Experts of a small language model: 46.2M parameters.
Below are experts of layer 6 (counted from 0) of a mixture-of-experts language model. Rows are named down (a neuron's output weights, with its number) and show model dimensions 0-63. Each number is 500 + 25 x the weight over its row's rms, rounded and kept within 0 to 999. Numbers have three digits each.
Before each expert's rows: a language model's description of what the expert responds to. This comes from a sample of Wikipedia text that the model never trained on.

# expert 0
It responds to: Digits after separators. Digit tokens and periods directly after a dot, comma, dash or degree mark, e.g. statute chapters c. 16, decimals 15.9, coordinates 29′57″, thousands 82,282.
down0:485499516504524512521497497470520522516524485490534489483505530509535515491541504483502506513500444519504459529516542535527514504503535511543486473541501445489553498435491520500485513469499509
down1:493524483522518477505470536467478491566500479472515514490541517465503489499516511486521484518493507525536485454508508529488494541487471520473510550513512518451485514472502477516502445481489509
down2:497472489523472521524458490522485471513488516519515491534501508528478482512494522469487538502484430464509475519474490494486486554460523556506482551489481502487530449531476534496490511471525497
down3:476511488526507489549490478527530524483492496469450511501490534496505471502469482513478460502489477469526472478492524462499483471512468467423490539520491453509478497468501521500505507501513496

# expert 13
It responds to: Sports and infobox terms. Degree and minute symbols, JPL, Votes, and field words in sports lists and infoboxes, such as throw, runner, card, Player.
down0:541470517529502420533544497474503530486496511494458525477504550467456482537526510503503497487511518525577473521499505470461501492472503509489543534500482519502464468495480488497470455514509494
down1:512503463506516500534501535478507514453517510494470545504537500471507497469502476473485501498531535454519477509498462526484485542533494447496482506496495489525478488483515458481516511485501552
down2:501510538500522533506523507485456495523510528464532509539554504514524482455486508477550478469507494519484529529517495484511521481497511483479459478473543521507514511530484501537523488479517488
down3:527530473546527426497519496517473468522531481472517520471550486509515512519433507546498523486491479522482507515498454491503532469476594516511503477498500508524511451504508495494501514479495506

# expert 20
It responds to: Given names, place starts. First names and first words of proper names, such as John, George, Emilia, Mount, San, often after commas, of or by.
down0:498484523530497557525473529519514514503478495491526517508520475525497528490483467540500505484461509522506536485529514512553494491513455524529546511498541492482525506495510528510507504527540521
down1:499513542505503477557495486497480530489484514501486508513490489565504521554495484475513525474496501492522495472527472486483511478522487472495489509491494467516453500547493469487486521452511468
down2:510483488531505501517471480482507468492532534505595493474495497464486496461471511491523509525520484526523505520465521474529477489516523508474516468500458514507528489533490501467519496473506454
down3:497468481466505497520497502477478489503538483483518478494478496484511485496520485476506512494537513456516485478500498465482511483513489494514488533502481465500554461543497478508470519496485490

# expert 2
It responds to: Determiners and possessives. Articles and possessive determiners opening a noun phrase, mostly after prepositions, such as the, a, 's, his, its, their, The.
down0:503471473502532482512481501489484489517500457530484536487480534508503496548506528496481527494523513514502493506501509478507525466524507501511529487470523483526508504498489490499514478507488537
down1:520509480481533521555510469503514528489479503503483520479475509495514537524531495479547486516531461464509501512468503476519497499521514488480553532480515456468534461499483472494519499493489503
down2:471492538505485501533490515539474475508490475493524526475533499504541513516501510484493467543493490499502497512499548508493524480460528507465498477470503503488553494483456532500509534513539519
down3:516486548480501523476514498481511481502482453486460494526552507476494526497506464513462506472544493480505503502548501535506461512474494464470483480511476519530466504506514495475521484469493541

# expert 15
It responds to: Units, abbreviations, table words. Unit abbreviations and short tokens after table pipes or numbers, e.g. km, mm, kg, MPC, vs., waived, and chemistry or technical word-starts.
down0:492502491504513466526554519511494450506521517478503508509486544471488522514445495522452493523502456471506530507459452449515494501496521499514522505471518500514479508489509483504490496533483506
down1:509496479519521490475483508486495532485497517516456454481502495475505508474500532555480503508498492499517499476512499490455482524525491504506504502508478496512515508450502472475452515524502447
down2:489538478512512532501494492479530521513515513471522508467512491430503482476527524479506516490506456501502492498482507490497494482512537469501518499549502487509437541503532483471500489508502536
down3:484512489480491520477519476511489513463502490496567504461490498527493473502514509541492521442480479467548458464458512465529462482487485463483490486511489498535509494487484459531475513488475474

# expert 26
It responds to: Prepositions. Prepositions after verbs or nouns, such as of, in, to, for, on, as in advancing to, part of, due to.
down0:528520489474523432497511500491518529512532514499517512461512490489499533512501472435495517507547512526500517520521474503519505462516515481480501461464557525506444467515478474519476521520446559
down1:512514530554523536499517501496502478515561499555548501504499509485478475469493498516510509529521505501508478475522498477521501495495485484485496494484508502507493563497455518498495516482482518
down2:502502462497460465508525494509530512534481553474513483507478511511472474526484516450493490505546498543507467489543489487499521479514504498491493517496461496518495480514502493516530529461495492
down3:466512476493493510457500492493508488459508508502537492497542485477508526521514486471512475548570500511513532502473508520537543489493467492488496516520468454581507510469490488460544439499498514

# expert 7
It responds to: Capitalized name starts. Opening capital letter or first piece of a proper name, often foreign, after list dashes, commas, or table pipes, e.g. Uzeyir, Iberian, Mangrove.
down0:451521507545522523536501487542483507522407527514512496550536492505492512484481448472505490493489506453469503517522460487514502525486488479521532478507530538489533541473535476534539548540499560
down1:478493501513510447514494526470503503517525513487502500515496510485535487499523487518527491517497513489498555516490487473486507508530512510485496504537560492485436511561534484515530504493525544
down2:500528506509489508500522498479494488451502477505500580465499520501514506500477463484504542501504548482489485501514498486486417484533547521553489454505487494512481512447526530479476461453472508
down3:512486522477479511515529489515478537475480499480489522501495451470535519511528554492473519477502461487488472474497497466474512479472509503483473493489507489506482532500494482522494481480553552

# expert 5
It responds to: Opening parentheses, quantities. Opening parentheses before numbers, unit conversions or years in tables, such as (5 ft, (1922), plus quantifier words like many, another, same.
down0:535535500470513484486480495483516491545490516491555489524459480511479502530494527486524496517507532474474519501527470528486442534527503498527530513491518483468484460534508497515494482527510458
down1:517525509490510525497468532465492450497491515505499529497453484462498446517540463518467475532461497503513488508516431525469508509528505517541444487506531487468515477486446518469479493505555538
down2:478509483485504494481498453520482534500460507456481541477533500545519521516502498489523494522486486442482461475536459514486489473479478483463491485481471518501547488558462480534482510500502557
down3:508526556459490507500538536488489479509478537536550489545500521501526471487474531495481489535531543514512504538480527494485471477478502460516441538506504491490496530523465464502504493500511482

# expert 12
It responds to: Clause connectives, narrative verbs. Conjunctions, relative words and subject pronouns, mainly and, that, which, who, it, plus verbs after a subject in narrative, e.g. scored, escaping.
down0:523503499549517509543480491515500488528515484523508510506527480476470479457491473526478495528502503512558536477520505480506502569560514529513500506484499467497541503490492513467431522492522511
down1:485522486491505451534540549456510495513485510557492563516506468543509523511480473495535487520480506457445517503478528523499491483488458464488535524451455513503500512481504530521570504529520473
down2:547504523547578528493514507465496515445536511465497506516482483536515517476494504507492508452474538488493502507523469463474510527521505520496510495520533489477504542479481486501470549491503491
down3:529510454517543509482527471508506470467509533522454474491493487507497501459480489529513481482510521523471466496479508447476510526508494503482471449463543514511537516531516540547458488513495497

# expert 17
It responds to: Head nouns, field labels. Common nouns after the, such as number, time, name, city, and labels in infobox or taxonomy lists, such as Order, Date, Coordinates.
down0:506489502531503517555496510487450501515524543498491506466476474513521501485533509471487491500485499500495489489538510491521508466526473502470506523484484480500522500516510478454512522464484445
down1:495509527477501489456513503509464503483489505492511464473480514479463487487550509531490484466537516518514540470548510502503496509469538516540468501522533472524469501534485538486450478489530519
down2:481504477490509498489550518532556501515491466490493521472502505461490484456494519498482498538479457461510461474475513500505489529497506535497500525487466507480510513501486501493497466468539502
down3:499552520482551448494480547455483469494501521506490508492428496491486463481482483450526470502476518506541500476512544505464474490523530529477498523489499551496486502518524497491459530496485472

# expert 21
It responds to: Line-start list and table markers. Hyphens and pipes at line starts in bulleted lists and tables, heading equals signs, and in-word hyphens or dashes, e.g. dot-com, U-20, 1998–99.
down0:491510545477501512530474569495491513489521500522530497530497479483460542468512504517498480518515503487498527532508503511479505495511477525507492462474487470508529533508460435533509496500478487
down1:453479504516489500483530527444471516432531535507513520516481502512466487488486451462502472484493523502516513515505490479536532518508508507515527492467539544531521525469485485490548492431451475
down2:525513500479516475462499546494521475523473539480530464511519459540557507548504516496502537477495479517498516534494501500487458518484479491510488497499494505523493474505486471535508492492468503
down3:489484480479540487525563470499487515483530527511475482470469507513520504480518466495483506509480487476512504541446521537480463514491446546499500438518481517526543515516424538484487519472518522

# expert 24
It responds to: Numbers in table cells. Space-prefixed whole numbers, mostly small counts inside table cells or stat lists, e.g. | 2 | 0 |, (1,674), density of 241.
down0:477502464522485535492493457486492472499497529509551520526502466513467504465463495535508498517515478478515513500474522504496514528519532490523469517521518468516545473496507525526515519495480534
down1:525490522461499483460487536507477493495486511498526491487512487504520489510510503488521523474521494519474474478497502476489526481512506521469458549500500475439428480513532494509541534495537470
down2:502490531496520512490483463537501485524506481485488509482489493435508515476527515533498493508486505477525439504485488527509452497496536502508443536483481476501487507532511503495519483470489534
down3:492501454530507538493519502540513508483497491521483531498489473493521454498543492475519505492472537513460516513508479483540446508509465492538515520522464515464477505505481498464495486483517531

# expert 1
It responds to: Table cell separators. Pipe separators and colons between fields in tables and lists, e.g. after season years, team names, or "Winners (1):".
down0:494453475549463494556522471519518562474480501492466512515530492471506500476491465462510526509455524460532499543485511488509506487489526508504480512500419466513493485491486494478477502522531508
down1:512515503552532487515488529466478533498524528540525507527481502490479504497474521484492543499437566544480533517511504518491537464518537460445477479475523512549488522517465497501540480510534506
down2:480531506550494571485492486448503484548501534464527531534499539526515507491468526487528468508505478501539520493497514520501463523450509489473556524499470548475529506517490548490463539452436454
down3:480482465470520496468513485519504521514491503472508511511514507496536492473497513535483504515484513526542495476503507477447522480480527488484529529515421506531519541528553474528474531509507541

# expert 16
It responds to: Institution name heads. Head nouns of organization and place names after "the" or modifiers, such as University, Railway, County, Committee, and Street.
down0:510500478491460482485513507532481488487513520499536559511475454513483497492453503505495532508480467512488480501499513483512519467473533491495435440479530545514483506488501519477504461514497490
down1:504516497516495556460519485537495558546544474477523478480453539459516511531504511488478505497518519456504541481509483504515470513515534522503495490524480501519501481537459487468469552474477509
down2:506455489488477465535510490505508500481462496487486487612520488551478502525526464486501529535480492486505500491499472492541488470477542442498510500464532510476470513444506496491513506526522512
down3:447517457518494495483525501503512486485450518517467451491490458479484516506515440472486507517497460488505469565487487496519497522465505542507476492481485480498561466472532511492556513488512517

# expert 27
It responds to: Copulas and auxiliaries. Forms of be and have and the articles a and an right after a subject, e.g. was, is, were, had been, as.
down0:496511511477476489558439529492505507503509495545461495509471465558493537490473494519491499485514442475477498484448527524505521476447484501479505517470485501478494520510469511517506445555520509
down1:492472484493502528496526491485517523500502486510518473507557495510473481502520511476509524481433453511515478559489551469491453514497536476522505481464506477514526491459479504496476504529479475
down2:493485501508490477485536479488550516524479498479535462442507502475488504548510506456494512500493558519496493506603471485465499493560524484509510529501535473517473486467490449477540529476457516
down3:505459513495533484535474514524502450516531516523488530467462535448528512423468497494502509527502525547496500511468457496469492503459502505461494461511535523473457500518488533521526493530497473

# expert 4
It responds to: Clause-ending punctuation. Periods, commas, semicolons, and conjunctions like and, but, although ending clauses or sentences in running prose, often after closing quotes or parentheses.
down0:487544516509498455458486494493457528505488499499504499489520527501512487505497491501479520537517489478487553550500487496485511500483567477508480501510508538508462510500459469546487492502487522
down1:490532484489540529491503466527511494515495480511504476499498443530432501527515518456474492501495484468510488528513479453497503460477536502515502480510536512555545489471450489539477474474524480
down2:520499541495482501476451447516483523497489467506495520498530511472582515511436486537544486499495472496521482528536515518544537523516514565496508522464513473487455507490464501496474514502518481
down3:502488496522524498513515485508517527518527512481516541495476469477504491536531499516577550497508531486473545461490515466484477508515441502514512482481488491502481534498504477536497470488485476

# expert 30
It responds to: Line breaks and table pipes. Newlines ending lines or table rows, table-cell pipes between numbers, and wiki heading markers such as == and ===.
down0:594477536502522499503493544518475507468556513485493506484504520505510523501499496524488441475505469511523469513494532470493520452506499481477462577485478479512506523487496469484516505459512490
down1:524511530502519473494448481528447513493515506512485489495508507446480495546486486466463465542486513492531493519527482482531518467519514477526482547502494511512493474538462451522485507445490527
down2:510507501492503505548478509520509501481528498454482498484481488505523459534522528547462484482505468544488506493503487512523480550503470470451478534475499487450472508493503522504445502502458510
down3:504530502486526504513503484459530543490508474519467520532474525522501492509520501469504492464515469539436435482511506482474551499488531542484508510536530533488508463541519513487497518515466521